{"n_layer": 18, "d_model": 160, "n_experts": 64, "experts_per_token": 3, "d_expert": 48, "d_shared_expert": 64, "activation": "swiglu", "moe_layers": [1, 2, 3, 4, 5, 6, 7, 8, 9, 10, 11, 12, 13, 14, 15, 16, 17], "router_score": "softmax", "normalize_top_k": false, "routed_scale": 4.62, "balance_loss": 0.0101, "balance_bias": false, "router_z_loss": 0.001, "n_groups": 8, "groups_per_token": 2, "init_std_router": 0.0083, "lr_router": 0.00033, "n_head": 2, "n_kv_head": 2, "head_dim": 64, "vocab_size": 4096, "norm": "rmsnorm", "norm_place": "pre", "norm_eps": 1e-05, "positions": "rope", "rope_base": 1000000.0, "rope_fraction": 1.0, "qk_norm": false, "attn_scale": 0.125, "tie_embeddings": false, "parallel_block": false, "init": "normal", "init_std_qkv": 0.0367, "init_std_o": 0.00683, "init_std_up": 0.0367, "init_std_down": 0.00365, "optimizer": "muon_variant", "lr": 0.00736, "beta1": 0.95, "weight_decay": 0.046, "lr_head": 0.00642, "grad_clip": 1.0, "warmup_steps": 200, "schedule": "wsd", "decay_fraction": 0.816, "decay_shape": "linear", "final_lr_fraction": 0.0, "batch_tokens": [32768, 65536, 131072], "seq_len": 512, "doc_mask": true, "train_tokens": 341400000, "steps": 4760, "dataset": "wikipedia_en"}
Below are experts of layer 7 (counted from 0) of a mixture-of-experts language model. Rows are named router (the router's row for the expert), gate (a neuron's input weights, with its number), up (a neuron's input weights, with its number) and show model dimensions 0-159. Each number is 128 + 24 x the weight over its row's rms, rounded and kept within 0 to 255. Numbers have three digits each.
After each expert's rows: "gets" lists some tokens that make up at least twice as much of what it gets as of all text; "comes after" lists some tokens at least twice as common just before its tokens as in all text. This comes from a sample of Wikipedia text that the model never trained on. Tokens count by the router's weight.

# expert 46
router:154150095088123098244134129105147161139142099103133120087159146127126118110110122132168139112107157130106155114133106157139115121131134113137129076120146149151130164118166157121149123106151118127136099099123156110125239119125115134098130158106164148122147130159143157104145107152123121152102110149140102094157119100136114125138114136139156121109147146133160135135119125116152145111121090149129140078146152091103164126129133137138136125108138149134116150123154132116183147129147126
gate0:122174116134104097146176137151103118167153121123097139160104083139192097105133107148116150108095124146130156137154137122134137130132146133121149113077159097137099163111100135117144091112139126118139095078176164111170122128164125096139166140099136111071102098141130096112132159148125143154124153146148103169101123113113088142123106147168094118103159126137152113116090146112108126113116112113119149147117110144083118134105140118114123140127074126158179135117107070135119129135149125
up0:141108142134144152128146102145147106113160135130147123168164131107135143115173137101105137086136124128135131116169165140197153125144109137146112130127153101142122156151170141123157119128141156174142145144099107155184101145086156109143090140119145093176109136115130145139160097086129134132122114125123132133128145174134167164110134123153090113182147139161125170145119135114107073093147147130090138147097184090117162133156152162148149128111109125147133085133086118124150136144121117
gets: "-", "|", " B", "==", " M", "==="
comes after: "\n", " ·", " Cl", "History", " Mr", " Family"

# expert 63
router:158154125133099101165160161122153153154146106122134099126120144128139112105116127131151138132090128110083134119133127133145097116149161119151118106111161158125119166126163157108159129101160129134147106123087139099167118123102134139106129136103134130102146160142145125183139107162093125155095084143176124120129122124168105140150107145157149136099149127119159156087112123103191152098151110158145129199166149114117159098108160162163141120099165144125115162136130094094159145095109106
gate0:161112145159112118145163110104172161077156132153162137141167145111127062144156152127110149190109120112138169159121125092122105117094149145108132099173143086121126124126110141104102112109097125140110137160115164125156139121113096119131117085132147192135097117118145145158146142083125094135109109133167157106148108113137136140159082146145139134093112114111136154124095125153135125117113113112142112139142108109121135142112153144157201101134137128145111131142105137128134151137166065
up0:143117114089201167113116122149124170123139087123117137121110116103084143087176105180154114073151113152123108142117184121108164104149144082117162109105149104113076113114128112127159170103125115124157133124142130133100123130100112138112129117130144129136144121137128162100132138125150117116170082114117149109094113129159147094088156164123131094125138138112124156122141156150132096116129152107161127110143105124114149086131163116116119147134154136169179096106164126103147121125133174
gets: "\n", " to", "==", " on", " as", " would"
comes after: " |", ".", " the", "==", "===", " =="

# expert 8
router:156151125107112117120129176108121119166121118124126103110154142116133117102116114162146143116100144104092149116177156129141126110148156116096137099117149194144123152108128155113138122091167155091141095099131162109145110103113073155119110137100165127117143175136158148086160119154108105115136092158158114109158099093137113150159067132144137155097139156151142156110105105101147140106142115142160145095134148118104160110095134138131130106114133167160099154130183116116150161113102097
gate0:124166126125112164117098133102115128146124148132116139112105130141144097129106123148148132100101153098148167101148144129164128106091139111118118126151127130131065113133118135088186126135135175131130087163155146142084155094140111172105113110173116148139128150108117147126095099147136080134116106117143111142106143110136112109097153125162172153104134077151154145088140183124136163156143137131127124152144110073101100139137136113111120038175119123132120129137130148133109125163129105
up0:131140186085130167191135166079171110144120111101149131108110168155072099072113109141117145137102100144130126092130135130113126122160130105107112097099133147148146077116121157136151100142107137151140127134178109184162159155113154156115134145114119123108139126129155130143111124111146143122154101145106117141097108126103129111122138103114120109121164141133116090113109157133086112109141160145150107136164190150092149159136158161127127128139152094112147141121154128084104133126125167
gets: " the", "s", "-", " re", "ers", " b"
comes after: " of", " in", ")", " ", " for", " on"

# expert 27
router:174151120122118091061139132104158141164136110109156117104120164150138143105112093146120134107113137118106155132145104169155120101141154107157120092106154155133112123129156143124172160129151159112137120117103130127143095109107115143121121158091157157105123159138167155101166108147096115147100105136132115133170112117134091139143120164150138139109139146155145138107105111107137149105126073116167142056169144091123164115127141168145160099128150149128094136172131111092105156109084132
gate0:151146092118122119093113128061133104119120119101098098147121104147136131135106127139153135117173159127165117082125138116119092114108123093114142149085130145141108110120105098079150131087140130154142119125148117104157145082166144098137143154093137162141143150125119094136163102103121134159137113103148126165144088124124097140095104157144206120110126151154124147119164138098136087119144109146174122083170133139139095114153152143117140118117094140093139117163148098157124165123106164
up0:154104101137127130109155131117127087118079097126145134158147129087134119155110124069168138112143144130132120094155149110118136133088143160176143144126096093166126133110162154148145128164103121081142126089164099150153177091152113089121131125143167109125133159103141121161117156118125118123108127167152113126147163132135117109111101168157105139106121149106101097155132150133102098122145152171083100109133119119169134142114138150114112091101128094140119115149140129158100094112070173
gets: " the", "-", "o", " G", " The", "e"
comes after: "\n", " of", "-", " and", "|", " C"

# expert 47
router:142165108123109111065172143122140147161131117083151094121137134155137102107116111140149134097105142116096156097135119143145126121141145122142148116106155123147121128113154144107134127097150142116155110133131148109129218088089109145110099135120132137108129151127130135146160102150119121168116112137161095093142113105150098133139111120132156164093165139158145146118126106128161139117154109131153155084158157118107155107115132147143124105115116142171130171156159111127020148115142114
gate0:154125135088107094104109134108128110119126183108154080154121140105128148110106110147127169106146101138142194133132141137097152094153097128163060114128102110158113132087098132131144117108131121124163136087102110116107134110137112173107119136134178107124131128124125107098124117126164123150101133123128110135157090126083116162157122115121112115093172129129147118127110165163195152103160162106169148121140111122112100129120094108140119131166112156103121134094118107154110137119181158
up0:088114086126102106101137156153135122115115133128150124069144121118108135121170127187076125141127155156113138143090154144133132169128110105117093132138148122148104129156130147109161169119121124129134117145155143123123142153099112122108154098113100112173130143126123162133083126099111096173125112176088088128121123142166102113105130105111152135089120117133125144145142163111086147122113102122115116150140110145095092045157122118138126111127079130087129154103080155112178106132118134
gets: "|", " |", " (", " –", "5", " E"
comes after: "\n", ".", "H", " MPC", " +", "1"

# expert 24
router:140118112109082102070126143087139143124145135113141100121146129161146110101097109141115144097099150105107140109139111158140122104137139114129123104103147165132080159111149137114161152113148135110157116127116170079133166104126121165109138157103137139112162147141161136169146094137110104148128117128139132107144116119128098145152096168143157163101141163143145121112116120115145163119138131126134140168146133120102137074090160146138137089128142131137113146126152088095034129105055117
gate0:144148128137122126147138102137092172145116077105162132146127153122120126117106137197071124132142134142184162151107115119144142109142144110119122094138074137113102159137125131120110170124128090152096090128142114120152130114130119116083119118105147168105116149164102152154157100105116132146112079128149100120172118112120119197132098159170154141139132132115129138150112098121130104143121135115138105113155069157123130127112151096142102115139116136141156142085163155106094096087112091
up0:180093141187157120114103114091108132139154102109158115113157105154142132108170157085126163130136124124159104170118090134120102130089126110098103119118124155141146132082108102098162094142130090149125132135125125119167123110129125123142097118080115149115099136090149145122147111118144086168092134104172130154120135095133105139082160129129116158123143122115128126141130135095117124140083080112138115140124171109092136147130094123138068150146113139066116150089135142143112161156128148
gets: " |", " that", " and", " which", "el", " 2"
comes after: " |", " 0", " 1", " one", "%", "\n "

# expert 36
router:136140124114102110142143148109149148145157108119141124090142156146151122112094103141231143091096171112117157117137095148158127118161121100148132109098150169164110163097158148118104156095135135112134117123131140106147153078093122155108108127106171142121150147131136161111133117170089111133114101161150115123134101105136116118162114124142112136122159110131157140127089104090136124109139091150131134063162152085129141127113125154138151095121158126144135146150136104093173142101126100
gate0:133120108080166122154157118140129152090123106121146135095161123104128158141112121148054134096119137139078141115154173137157103142146104126157126105134159122140056138129103070142152140178140113118124111100157133099141100071130137125130127154123113094114131127137142091151125151148123147132132107148132112072117170121131098095126114152144146124085147087150129120079130140095124129153162130133124123173127131143132132132164132135118147105083132181146128121144125133089113185116143134
up0:119141134141166136143145124123130099170164120113110118086121133150114080089103131157127096165141187152106120174138138106156172115131126090129122163158125138099152177133148101139111133153115154147150138123151072101138158142121104141132112075117144109109150144112165076141124123135113146131102124138139122146119129108126124143117099106153087121129126141113133125101134111147168137155064145113119109146103098119125127126128073188109151150088150157123133141159141094111129080108142179
gets: " the", " P", "S", ".", "R", "m"
comes after: "\n", " (", " of", " \"", " for", " at"

# expert 9
router:142152122155134133130152123093171144144147109096126107129143122163158102102108127127116164121096166105117145117158100128135112137171137099149127081094155140148105157119134142117158139103148147095149125092113156101112136113104106159117116146090140144128122155146159156145171107138097138147095113144147131110136128113172089170159118148143148131123132128169128161108102084108133164068143113163173144182134157129133121110109146161124149116112147143131114151159157120110156156106207099
gate0:129163113113113151117097119129106107116150121119120072182126131147126107105141167175169098146121118148109169092131108150111127137117154072146142112169141142095119167161103100128114120131160135132124123136111176115123166088136141149120074183116157165167159151102140148093108154120124122139115137140132152106109095122085132136145116181093150169104083136144136112124119131151091146159140162136123112152154132112150178115144137154106176127125154129135113137141099115109133139137132162
up0:092113107126133116148098114156129101105078122180135099116160130139158126132119126164153092159115180101118172132099146143115117056150124110141160127131100118097108114122124146147144126109189134153145120141120109096140113140127162178129125128131131129171147136124152077110152137130095104127113121093129119090091138124093127158099090161127142118102131120112102141103143113169107139149097116133082067115131097145140162122145102132143130150078089136147102122118118112093090157122144138
gets: "\n", "ly", " also", " a", "-", "=="
comes after: "\n", " D", " M", " as", " d", " It"

# expert 58
router:146148096123122102201148156104138130139134091119154117099151138172139117128110132143212145104121133099124156105144110156142112109154131113149113082127147143163123163132120154116155149104149139120160102106113155132131125133129120141102096170105143136116155150149153159114133117147108102127134110160133111075151101113163116151138122160154154130111147150139158154129121096126134158114151103135134163133143151099111151123094152125148148083097167168146104118130160121108216153106152126
gate0:123129129084099108172138082120160101148091170111112142108161164164106126130124113096096140079099134092094154131152156127125135190143150139129142122141124119128130115120154150140130125121121120145127119164115134106139101079128082074121080090117112148129158133100186124136130171180169117136113124156174113125146152125137094100157144154147168115138095146134151116154151113124106116097150128137145118099166126127130156134139158122135158139120144131136090193151113127137148121159107127
up0:060076134132134091138156150123151105154109114111075136116124101132108126162156110123124149121157148112110144155128122108109152115204117101101143105123129162144096117107136129114104159140102127137084113093117134119135121155123129144083108112132166171161140123101162168097113132159138124121127153166136118149101134163134130127166165120145159166143151127098112130147121101118126140097175139098095094132100153101136165096142138135106122154151163104115127136158094115137175151169105147
gets: " S", "\n", " B", " C", " H", " L"
comes after: " |", " the", ":", " in", " of", "″"

# expert 40
router:149152132115100136161135143131158122145148080106140096091137152124144132102126110136232160119116129140102146111128119146146093121133125097172109110093171145158102149098144149107140139126125142101154114123128159135122190094115110138113121137101129132107159144131143137091141144143106115141121122153124111091160114114126123138128114146143158143109167140166141124111122098099130137104143121158131145025160144097125157108091139138164147109116141149136096148145143109120132147123185110
gate0:156118105080121116140119117158166094131182128141135153112144147112124180111129126089117091119118140082121167122131095104134155107108141111168161123116148155113156163118088132117107118131109143146125154162128190099133127104138136144148098174077133160147137129150129134135104113110120108102143093126155131097114082123124125136104147111128142136096175115126156103139160141156159192142113120104128107129142127152125113185157125116143172098093172147131121111162159117142114143081113148
up0:172112140150164132113142120105099123088155104072148099100116105121164103118136091132152140118134071140133161122164103085133113130182101122123134113092129104141115138157118142157159111111116145145146107103108144168144160109150166090147121135120135135078111131106147106151167151133123132175145171138151183129084118141135136144106183135085106109147130118139147120134113168174101161109147105123116138111153119124103104189129105120103108141133152129088130100111141111117134146144149117
gets: "\n", " M", " L", "r", " ", ":"
comes after: ")", " |", " of", " University", " con", " Con"

# expert 41
router:145156111129108130089151128118135159155136118108161106127145137133148107123091121131159150097090147102112133116169089166166115095160142134124107098090156153134129125122134166112164138120167141115132112114107165108136116105133123184100103148101164161111156162159145159107141101124107095166113105131133106098159103126140104142153099150155166143086139141158116147120114105124138125111148101174139141044146141106131139111110158150125137112074141145154134139142171115116128166142166104
gate0:160134115122116135130130138126151114145114124159136091136134111124153125124160118145107139080109146143083147119127146126133128143096117183126117098120139168168135141116161130139120115120135173052158117143114124166108205094109171115113121128144140126167163124163113189127150138170170112137118144092112138146113156122139138147112116107112152176097145109099130150146116130112153114146126130147170101139133122108137117114102163134090127114120123101126154159152173165193127164160137139
up0:123085133101128138135145144162127104089113132132113127136095111089167160135127114130153151155124164080147145149157166115134152099121140152154082087187129164130140135115157120129146163112126192126123132132115119111103131108092131156106194110149157113146103141108128096105087103147147114156146152102148143139130159082105154127114109121156107111111136164085151135176115170140135140105128110112122111128108133079139134153117140139114107146130070182156117115127080119126126128119108130
gets: "|", " B", " b", " w", "B", " L"
comes after: "\n", ")", "°", " ·", "%", "H"